From a checkpoint of a small mixture-of-experts model trained on Wikipedia.
Size: 10 layers, width 160, vocabulary 8192, 23.4M parameters.
Experts: 128 experts in each of 10 layers, 32 SwiGLU neurons an expert, 6 picks a token.
Training: a variant of Muon for the experts, 6151 steps.
Below are experts of layer 5 (counted from 0) of a mixture-of-experts language model. Rows are named router (the router's row for the expert) and show model dimensions 0-159. Each number is 500 + 25 x the weight over its row's rms, rounded and kept within 0 to 999. Numbers have three digits each.
After each expert's rows: "comes before" lists some tokens at least twice as common just after its tokens as in all text; "gets" lists some tokens that make up at least twice as much of what it gets as of all text. This comes from a sample of Wikipedia text that the model never trained on. Tokens count by the router's weight.

# expert 78
router:532481506476519468432527527507467526518526443520471520478511524538477527449497513465548514518505480514488463499524494488558538506488468485475471465455486484520531530499471512510518470516518520503510527487485495479471527481496531492478518500509439515526522479484508504510539483534515465465524511488521486535508501538461505478497489539510480504470501502508537564467497540458479506488483509504482493518492489505537509530527498484520506491539529469520489489507508481526496528470534454
comes before: " ", " —", " +", " first", " −", " been"
gets: " |", "'s", " of", " the", ";", " a"

# expert 107
router:544479453488519434464526509497487514477532485534472512504526518524525543479475543481544525523532486515525478466536470513547537511454476502490494463494497457498491549556489519483520495503506540525468514538470505488478504509443524513506504521534451466530505457475511493502507483518518459467527519485521474522484492511485500457513484511497490506463499474500534497483496555473462505498476518525478512523478494468514503532514506472521512504526508478488491459481508472517484526495504477
comes before: " the", " be", " a", " his", " have", " their"
gets: " to", " of", " for", " in", " at", " by"

# expert 93
router:528507490472516492484494507485498493482528492494488506491515536526516542491506543479515510518527466546499452476556507499514545506475460521479479462490512476519512519541452524512501466526516509526478511520484472487496527461494506497483533496521444451509522481486505524484499476548516477491543514455517461539491506537466475486513464523523472503472527482473512509451496514465488519532482489521495486500458502477519488517508528483549560505501532464507474499511515464522461516465543476
comes before: "201", "200", "202", "199", "198", "197"
gets: " ", "–", " (", " W", " P", " B"

# expert 104
router:524470473478514492475496502518459502487517464511491490500524566538472528494492501474505531506514468517510483450527509444551538528454470547487489460445492490525520505513434531506489490510501516528498516513488474460480514504437505468496541508494456480522547467469505499494522481520499469465516526488531491518516512507480495449514504504498483517482525490522513507484512509469486520517501528533494482489480489484501518522513553465529503549524531460484481478493511473517473540480513488
comes before: " The", " He", "==", " In", "|", " It"
gets: ".", ".\n\n", ")", ",", "\"", " |\n"

# expert 96
router:526478480468506487476510509478499504488525473507492516483535541525504525455506529483509531553505478549507442481537523469522535527481477516482493465477499501563506523558491530501486497507526500525488522521486499484467520453483495504508497529520473486506541493504508520499504471531543475456539528475509488514476505526473500496523456529516469512467526486513548528479494524461464509498504516512485500521488473456518497525509519493548540509503546467505472498498548455509478518478535465
comes before: "201", "1", "200", "2", "202", "0"
gets: " ", " June", " September", "   ", "     ", "с"

# expert 101
router:504501481492507488472535509476485496461520491514489505470523526522469497458509507475564524514525469518517495494524481498528521540480473493472481482460512486527576534536446533468516495520495531525522542504468483475510511507492478515494525496541478494535517491465528509488532503505498467467517534461529495517485483496449514504517500509549479521472518452507534524469482534469464518514470553502491497517490467477514528515485531485521499485506529461514470441506513485508471507460512482
comes before: " ", ":", "|", " •", " List", " \""
gets: "-", ":", "|", "==", " |", "==="

# expert 106
router:517509489480496467477533482477484518468504465518481493505513527525455502471481542488509513535520475526493507479526499473521528514480488507462469452451467497538524526518471545500491479527497507512504500501473487485509542482475517496508558570532458496510536462480511507506537473507514473514516523498534470518510520489463494467513462529519470518487495465514530510482506499493469528474507505512507498528443480493565497543492516488516513515550536503486462494485524472498500551470547495
comes before: "-", "==", "The", "===", " of", "|"
gets: ".\n\n", "\n", "==\n", " that", " first", "\n\n"

# expert 88
router:511486493467488466475508513475485491494533494529503504490523512528499542445501498453557541511545479528532467471513497473526521539493491515477475465486481479553547516525476562508497497501508536521493516528474492488482552488472517475513514543512474470506504459492505519509519464528505468470535505478526472513507516509474496480563488525531488510459483459510512537466502518477480500493509532513472515514480484500558509541507525500544525512495533452486493502515511469498479516482504484
comes before: " |", ".", "–", ",", "th", ";"
gets: "1", "2", "3", "4", "5", "6"

# expert 123
router:514490485461523465466522521480483530469523479513483476494523548503473523458501545495507524530509464541520475470543468474528531527471475538485479470467483480499511543529479506497521498505508530535480515518479478485470547464470525492494555492533465472531561460483502516495509467517513473490507516487511477521485503498477494481516482507530492530492506487487525499466499508454476504509491536534470482514472483496518524527534511481523521505507523460495471460509536448512487553479532482
comes before: " and", " the", " he", " which", " but", " a"
gets: ",", " and", "),", ";", " but", " or"

# expert 94
router:549488466478476481459502506488488505496502467517481516491547514523489545477459530479527533516525452545506491463519484509530525526462466530481481465498519478510525523544483514508513458519495524526484496515476515489490511484460516473479522522512466502533490480470489498526514457516527425478525523464518474542494486515476489455518503504540484486451495471495522511501486539477495518498503525509493507514473479489520527539493538476550516506518523468511492472498506500538474566486517481
comes before: " the", " a", " his", " University", " her", " an"
gets: " in", " the", " by", " from", " at", " of"

# expert 125
router:538489471488517482492498501503460521491523468521489494493527533542485517470488494479524515513509489506514474437547505456534537543465485530492467479490497481530537532517479538455516481540504503543493527512484496483463518488471506498483514488501459496524540480477531508484515488512508485480516517482524470524491507531481499478518499513511467515491511461521520513494499541469471543499492544514499486493447478481495532553509524477556517539514531453514488461500523468539474520461547491
comes before: " The", " He", " In", "==", " It", "The"
gets: ".", ".\n\n", ").", ".\n", " |\n", "\"."

# expert 66
router:516508490479507470491506509475500494470529490509482494492522537526514521466502550487534519536504484540503461486552496479517524529460474504484471477483515484556499524548477533513491484490526509537495516523483497498498515465487500504492508522513475477521528487489512521491494499537520461469545524458514499514495523498465495491512456522540474511457541457505553510477491532479457521518484516507480486512492472486533499526505540491562571509506547476509448501503549467514480519478519480
comes before: "201", "200", "202", "1", "199", "2"
gets: " ", "–", "197", " November", "188", "   "

# expert 117
router:542489467457509491440495503494470496503532463514524511502527513525492530469494516482526539513526488534506472470526505467534538525476475498494492488487476468511510517532464536501508471522521525529463505516480494470481536487497553485491511510548467488519514465491518504528523449535514452455518510460510481535499498516486484490523462505532460504446494489518538513489492536464469512500493508503493464499477491466529521530512516477546507512510556467516497486501522449515473524491521468
comes before: "-", " ", "|", " Nominated", " –", "',"
gets: " |", "\n", " (", ",", " |\n", ")\n"

# expert 115
router:518512484458487477459522499520483506467549450512514500491556527524505546472501522486517508498533493512507477468524486484524517515483460527496485467471490479532515533520448535507519462528515511510486522547485501485478538465496525502506520511521475452513533478507527531489490460522521465489519525482513461528488518502474485466524480527514476508456492482517544508468484501494457507500496510516511473510464486478513515570500536482520522515510532487482450490496513450496453540484510466
comes before: "0", " ", "1", "3", "2", "4"
gets: "201", "200", "202", " |", "–", "199"

# expert 81
router:504488486458524482490511507493482497462508490519471467500508528584471507473491524492533521519521491546514504479501504500524532520500466536469488467437507485538514515523445523509517488518517518491502511523479489480504513434487489492503535508514512505495527468495525531505555482524527453479506508472521499515494530517457502481525492523542470553504506474509552501507500543488461518499470529511498507526495466466505513532509551492534518511500526457496446480520525473498469501503532485
comes before: " ", " |", ":", " |\n", " States", " population"
gets: "|", ":", "%", "==", "The", "In"

# expert 71
router:541500473465500469454493495495450517499533462501509526510526522546514546439501532480522530514532488546501469480531511487513525526482459508494499483487495467529513515519464526500513494527505530505471502513480512477466537482485549497501498521532467500521511481498513522540517453533507462448522520483521474518511497529478500487533480518518457508448502473514523512492476536466461533498481506522498490505482484482528513516531524478527517514509556458494477482502521456519465529490533476
comes before: " |", ".", "0", ";", " |\n", "1"
gets: " ", "6", "%", "2", "7", " p"

# expert 112
router:492464510484483487492515530499455505491563466533508461454513523516462522483470512459520524541515450508545489472505452451521501525474456531486500468459483480508538508530494513470509496489522513527516530521472486491508542470472502510498532542504484498521544482451544507495493483516498495474531507479549479536538470501472549483500501511490500525475539478496517540478494503466495510498522518549488477506490496514518521511510527495536515521518521511454480494538508500502475509495517460
comes before: " of", " to", ",", " in", " and", " for"
gets: "it", "ing", "al", "ate", "er", "ot"

# expert 103
router:507487480467522496491532499490472506464501471515493515485541511520492533456480515493547527519514467524512464460527495486546525538473463503489468475484508479511525525540447537481504502514511512564509512511488479507483515492494510474466531495531466445542525481474525492487518484521519466477553541506528481542509489501479495487512486502521480515472519465502524491472485532449461522490492508498501475534482465485506512533513524489549518514488525462512465452503524481524485540464511470
comes before: " ", " The", " \"", " He", " In", " A"
gets: "-", "|", ".", ":", " |", " -"

# expert 105
router:519462469480515467464511526462477500480530484546463472503509535552496550486498557481513530508490492518492477481525511462531529543481445528484501495487464469516514536505443508488508489496537516515470511539475480479469510461499516501487524534532470478516520478475519497476512488520506450464529520479517477517498524529457490491507471523533476510462525471492524499489483519467463521496489539512485487512474482491528513516505520498514514505513533475482488488500533461539462528465543483
comes before: " ", " —", " +", " −", "0", "4"
gets: " |", " ", "|", ";", ",", "201"

# expert 114
router:533487478460505470455502506487476509507541460509502519509518521533492560464509525480521538510535491541506467478522506469531536537474458520495494483475474462528509528519467520511506486517514521518473508528468496476469525487491552478500503537544471495522521467498519513531523457534525455466516525472523477540495510514489479481516484514525465504464510478511525511481492517473467533496490518511490474490476472478517526532524518469538509510516556468505478487507514452523468524483523466
comes before: " ", " |", "|", " |\n", ".", ";"
gets: " |", " |\n", "0", "2", "9", "%"

# expert 119
router:546502495493517470502502524486483522504539483514456475474501532558502508472483549497522513501519470565517483491526489503536537529485456518486497453472502471521524558531467512490523493529510545505490534521434478465468509464506485507481516524539498508523538464478510502502526460529499459487514514491527497534491529541462484492519479508543485522499518492497559526482514515455467507516478515518475494498480467480504527502496525495513507504498521452507472468497509469518476503498518469
comes before: " ", " the", " %", " UTC", " Votes", " population"
gets: ",", " |", ":", " in", " and", "|"

# expert 124
router:537466488490487472455528487505502502490528476532474500487549538515479526469504509459526525519534489523505498475525470474530516490507483490487471483487502471507516541535467537484512502483525508516483518554463494495496542465486496510508510539546493508505532465487505526492517511504524477488529498475533467519531539515466518482526497539543449525489491492497566517451502494469485547493483506500448494482490497473547539519480509496553515506517559465488498490488499474507453518487516497
comes before: " ", " |", " in", "\n", ":", " for"
gets: " |", " season", " team", " career", " place", "ing"

# expert 76
router:511452472482500463490514486469458532464534499521481472484533556502502537473490531456537536520521477520543488470502496506515540524476473521466493473474484482508518561526477506493503478497501523529471539523462504493496496477445524491497560542522465503524501474486511492495531484509504483475520529489509463515469518512471487469528491510514496492491514482507534498474512545462478515509495533516468536546483492508518505523481515469526521495536516474480495439486514473526500543480503470
comes before: " the", " a", " his", " its", " their", " this"
gets: " of", " to", " in", " on", " for", " from"

# expert 87
router:533488506454519478480498507473477524490531476512500505495547525529496533468500513465520528522542485527497465467526502474523499494457458529497452473495478494506515523509472527497506471521529530522469507530480499481475515497499509470517517510524486476508538473501523516497521467525532464451513509478518459535517504503463516486544477532521446486477498480489567521481504516430467552483490502508489508507457479488533528526501524470524502500509556492522464486486514457507475504493519470
comes before: " |", " ", "0", "|", ";", "1"
gets: " ", " |", "0", " |\n", ";", "–"

# expert 110
router:504496498463525494485543491480473496497532474546463505491528529519485511469510519469553511512504471508502482498527517472548528526493456504494474470447485484533560534537434505485514498482515527521516529524472485483496533504500489509484537513542478488532521477459524517463520498507501459460528520491542500513512510507474510484520492503540488551481497464494528513459496520466455517518472527497489499507501478464508530518494526506522530509522516450481490448498509484533461526481518481
comes before: " ", " \"", " The", " Total", " C", " A"
gets: " |", "|", "-", ":", "==", "="

# expert 127
router:509488466469480460493541520505445506495515452509496488493498511497505518454493530497550521514500454522502470475516447493543510503495467497486470491449525482527536489519480512514519479490514532513456561529471466492467500469438506474487523544490478458513504460474523515503512480525509496486516552490554492506520512481477539489508474514491499544479539464516535499490521524469508504520532511536490477511490500500511485533486513483530506534519507474502508500549519495496476541498510452
comes before: ",", " and", " to", " of", " in", " are"
gets: "s", "y", "ing", "es", "ers", "le"

# expert 84
router:529498468436500480482516499502459516500524479520515524502552511527491528478493556506525545525523493505497488451530500498518533524485452491469495477506469440528527541518468543511502500524502502524457519532489493458489537489492530504501497517519483486534536460489502520521503480537513477486507526462514470537500496522485486478512454517552447505470496491499520516467462536468477514505483508517476471506481495482504508514521512461518508506518554484497480503489526448533465519499533480
comes before: "-", ",", " in", " of", "\n", ".\n\n"
gets: " (", "\n", ")\n", " is", " =\n\n", " School"

# expert 83
router:519488490470517488470500484476487520491514470507486506485530507538510510458493543482530541540539465531504481452539507466550558520502474533495470494501491471523529525534471536518519472515511520530461504498464495470509512494448553502486523528537472485527522437491499526496489467534512478505511528477527471530491514518477491483519498506539485507482508450488512542485503535488494528486480510524491477513480477481528508530513519469521503492516535456505475481522523468523471548495526486
comes before: " the", " a", "|", " which", " an", " by"
gets: " in", ",", " at", "\"", ")", " In"

# expert 99
router:517512471473514475472505516452492496467519466510495510509512529513475526504484530479509519551522484522498489490544496464522526509455494524456482447477460501533532544538475548495482502503500521528487526501476478485504530509495528514508549533548436477505500474475501489517526484519519472511523536485523455517494521481485491472525457517517462506465506480511522516480489512485482542482481504518477487518473484472549468537507541481514496514526546491498481462502509467547489528471536491
comes before: "-", "|", "==", "The", "===", "In"
gets: "\n", ".\n\n", " |\n", "\n\n", ")\n", "==\n"

# expert 73
router:525483464465537473461514504476482512489523483513511511494519538532503540464504517479532515516529473518509470471556484457528526512476469502502488490478483484505500534521447541504488481485520516520491541548468494491473540477494509499504522540509460462508515467486516533497508496524513472469529502465519470536507509501473511478533488502539496501450504471495543518488480525477467523507502516509501477519459493472537527548502515495542518504510535436509473487522490450502469544473520494
comes before: " ", " |", "0", "–", "1", "2"
gets: " |", " ", "1", "0", "2", "–"